{
  "num_hidden_layers": 15,
  "hidden_size": 256,
  "n_experts": 64,
  "experts_per_token": 8,
  "d_expert": 64,
  "d_shared_expert": 0,
  "hidden_act": "geglu",
  "moe_layers": [0, 1, 2, 3, 4, 5, 6, 7, 8, 9, 10, 11, 12, 13, 14],
  "router_score": "softmax",
  "normalize_top_k": false,
  "routed_scale": 3.6,
  "balance_loss": 0.00353,
  "balance_bias": false,
  "n_groups": 4,
  "groups_per_token": 2,
  "init_std_router": 0.00813,
  "lr_router": 0.000291,
  "vocab_size": 32768,
  "norm": "rmsnorm",
  "norm_eps": 1e-05,
  "tie_word_embeddings": "early",
  "optimizer": "cautious_adamw",
  "learning_rate": 0.000777,
  "beta1": 0.9,
  "beta2": 0.95,
  "batch_tokens": [32768, 65536, 98304],
  "max_seq_len": 1024,
  "train_tokens": 520000000,
  "max_steps": 8282,
  "dataset": "wikipedia_en"
}
Below are experts of layer 8 (counted from 0) of a mixture-of-experts language model. Rows are named router (the router's row for the expert) and show model dimensions 128-191. Each number is 50 + 12 x the weight over its row's rms, rounded and kept within 0 to 99.
After each expert's rows: "comes before" lists some tokens at least twice as common just after its tokens as in all text. This comes from a sample of Wikipedia text that the model never trained on. Tokens count by the router's weight.

# expert 60
router:35 39 63 76 72 59 51 43 64 65 51 55 42 46 60 49 51 58 46 30 37 46 56 26 47 29 53 46 44 69 45 61 39 41 59 58 43 41 57 32 54 35 49 61 33 50 66 64 41 78 30 59 55 46 49 44 58 50 62 39 31 50 47 52
comes before: " |", "|", ";", " m", "N", " MF"

# expert 46
router:61 39 60 81 59 57 50 35 68 34 51 48 44 57 60 47 70 40 29 64 63 53 78 46 38 40 38 49 35 43 70 60 70 52 33 28 38 39 52 37 57 47 43 63 57 39 41 54 55 58 44 42 52 56 36 22 55 48 51 72 52 61 52 38
comes before: "\n", "-", ":", " by", " -", " •"

# expert 44
router:52 37 57 61 43 54 48 52 41 28 52 50 50 51 54 41 39 31 15 51 61 54 45 60 47 61 23 61 38 62 56 57 56 53 64 42 50 46 57 30 49 46 61 46 53 54 22 51 50 46 36 23 35 50 60 40 65 50 30 53 37 64 41 53
comes before: ":", "1", "-", "2", "|", " by"

# expert 56
router:35 34 35 43 54 42 33 48 43 60 46 66 65 65 38 73 40 68 77 55 55 36 43 35 48 41 47 38 57 53 43 33 50 55 66 52 44 35 54 43 35 49 66 42 47 44 55 67 50 53 65 50 61 71 48 72 31 48 44 42 59 44 35 49
comes before: " |", ";", ")", "s", " League", " Cup"

# expert 53
router:43 52 55 68 60 56 69 63 60 48 59 70 34 37 65 34 44 65 30 17 46 26 48 54 39 34 48 40 42 49 42 73 53 65 51 64 42 49 63 61 43 47 45 70 51 63 56 54 55 84 35 36 64 58 51 34 63 54 63 50 50 56 52 33
comes before: " ", "0", "5", "3", "4", "%"

# expert 32
router:44 55 64 71 71 65 30 52 62 36 25 41 53 41 48 40 52 43 32 64 68 48 78 49 56 53 42 65 44 59 53 58 40 43 45 62 46 57 64 49 57 55 67 56 31 50 48 73 54 44 49 61 56 52 73 57 44 32 51 48 37 44 53 52
comes before: " |", "\n", ":", "==", " ==", "==="

# expert 29
router:51 61 71 58 54 40 51 52 62 60 30 45 31 56 42 46 41 41 60 64 38 57 53 49 68 60 52 46 65 56 48 48 70 64 45 29 69 60 55 57 49 41 37 67 62 68 58 22 39 56 56 64 35 24 42 36 70 36 61 41 59 62 35 29
comes before: " ", "1", "2", "3", "5", "4"

# expert 47
router:52 60 44 71 45 45 44 43 68 67 34 69 29 61 64 68 35 61 42 57 42 45 47 45 46 51 44 45 67 62 52 29 51 51 70 76 22 57 46 64 47 37 51 39 36 49 65 53 37 49 50 43 49 37 46 68 36 59 69 34 46 29 45 50
comes before: " ", " |", "0", "–", " /", " League"

# expert 2
router:54 59 54 49 49 66 41 34 27 39 42 45 34 54 35 43 71 49 33 37 46 67 56 32 43 55 49 48 68 65 43 52 52 51 38 55 46 65 40 49 49 39 58 50 64 46 61 33 56 41 49 53 53 49 57 69 43 70 37 55 39 53 40 62
comes before: " the", " a", " as", " to", " of", " in"

# expert 52
router:27 43 46 43 64 49 50 62 59 42 58 52 44 56 43 36 32 39 49 26 51 46 45 44 51 47 65 49 39 48 40 45 21 43 49 35 67 77 66 67 35 67 48 67 59 53 48 40 56 72 35 47 47 64 53 52 60 36 74 52 61 56 56 47
comes before: "0", "1", "2", "5", "3", "4"

# expert 51
router:38 41 64 32 78 33 60 65 55 31 68 61 60 58 67 37 48 47 32 45 33 51 67 45 73 42 48 40 60 42 30 48 59 45 54 54 72 63 68 57 47 57 54 43 61 47 44 23 66 66 22 51 52 58 53 42 67 39 56 52 47 39 64 35
comes before: "1", "0", "2", "3", "5", "4"

# expert 57
router:48 56 36 51 70 58 58 65 44 49 61 44 59 58 52 69 63 52 57 45 58 45 50 45 52 42 48 35 62 58 49 42 47 48 43 48 81 49 42 53 44 59 45 42 50 34 60 45 64 54 53 44 35 61 50 49 59 27 64 47 53 60 51 44
comes before: "0", "5", "3", "4", "6", "7"

# expert 45
router:41 70 65 48 67 64 57 48 70 66 44 68 47 61 57 64 36 52 32 61 38 55 47 30 35 42 55 28 39 65 66 33 29 63 65 74 42 68 45 62 56 53 25 37 65 56 57 48 52 39 53 54 46 43 34 51 32 36 43 39 46 40 54 42
comes before: "1", "2", " ", "|", "0", "3"

# expert 27
router:68 49 49 69 49 47 58 34 49 48 80 41 49 36 43 69 59 60 34 32 61 36 35 48 71 58 67 40 44 63 55 44 53 41 34 64 68 37 46 39 49 48 37 69 39 52 54 52 49 81 58 54 49 58 36 40 62 42 56 53 39 62 48 29
comes before: " ", " the", " New", " York", " South", " March"

# expert 37
router:38 37 47 50 67 49 41 54 44 26 29 30 38 42 25 37 43 29 57 71 50 57 58 49 42 41 68 62 47 75 51 62 67 36 44 61 58 51 60 51 58 29 60 64 55 64 61 44 53 38 41 55 55 39 57 53 57 40 34 48 31 36 45 41
comes before: " |", "\n", ":", " of", "|", "=="

# expert 4
router:46 58 30 65 37 62 49 44 62 44 41 61 43 46 41 62 58 49 20 52 32 55 66 41 52 55 49 47 68 57 44 40 64 49 30 48 48 59 38 43 73 30 56 37 40 58 41 26 56 30 58 57 36 44 46 61 25 53 53 33 37 49 27 56
comes before: " to", " the", " in", " by", " a", " of"

# expert 26
router:72 50 60 60 47 64 61 28 58 44 39 54 51 49 60 39 53 32 34 38 40 68 48 45 68 38 64 50 31 60 48 52 61 55 54 48 71 62 43 54 47 44 39 67 58 59 51 43 35 52 33 58 49 34 49 37 77 24 71 43 61 61 35 29
comes before: " ", "3", "5", "4", "6", "7"

# expert 41
router:53 51 45 70 52 63 49 49 51 55 31 64 33 35 84 44 40 66 51 38 64 47 49 26 60 32 61 37 36 44 58 39 28 50 60 41 54 50 31 67 39 41 34 67 42 49 45 52 36 74 55 53 38 37 58 33 45 59 56 68 31 59 42 44
comes before: "1", "2", "–", ")", "th", " March"

# expert 15
router:58 38 47 38 51 42 76 38 40 55 45 67 44 56 30 37 63 63 18 40 34 80 50 40 52 72 52 59 72 73 26 49 67 54 33 52 51 64 48 60 41 51 51 36 39 52 31 35 54 34 34 59 49 44 43 71 44 56 43 61 40 75 64 47
comes before: " the", " of", " to", " a", " that", " his"

# expert 61
router:61 58 58 56 29 52 29 45 59 37 60 56 74 55 42 42 49 57 52 56 35 29 57 39 33 19 55 34 33 42 45 59 35 68 50 37 54 39 43 49 52 38 57 74 60 34 39 60 38 75 37 54 55 45 55 36 63 47 48 59 45 62 39 49
comes before: " of", ",", " (", " and", "'", " War"

# expert 3
router:54 57 35 50 30 48 52 45 53 34 37 36 34 27 37 61 69 43 31 38 27 51 48 58 49 59 41 60 64 56 46 56 74 58 48 58 47 73 47 41 54 49 48 34 38 59 41 45 57 44 63 45 36 48 55 64 22 70 77 55 44 59 41 56
comes before: " to", " the", " a", " of", " in", " for"

# expert 38
router:52 53 45 41 66 52 47 59 64 24 36 38 39 28 47 54 41 50 40 53 47 50 69 62 42 51 36 60 30 59 57 61 61 32 72 58 39 53 62 40 59 42 57 54 55 59 66 62 64 55 47 51 54 66 63 50 51 35 61 51 55 37 53 41
comes before: " |", "\n", ":", ";", ")", "=="

# expert 36
router:42 41 41 57 73 52 46 66 53 35 28 63 38 46 44 58 38 38 43 68 46 47 65 61 38 40 44 53 37 72 57 65 56 38 58 62 42 47 67 26 56 29 62 60 69 48 53 61 48 52 48 37 56 61 53 55 47 48 34 63 39 22 51 54
comes before: ":", "\n", "-", "==", " by", " =="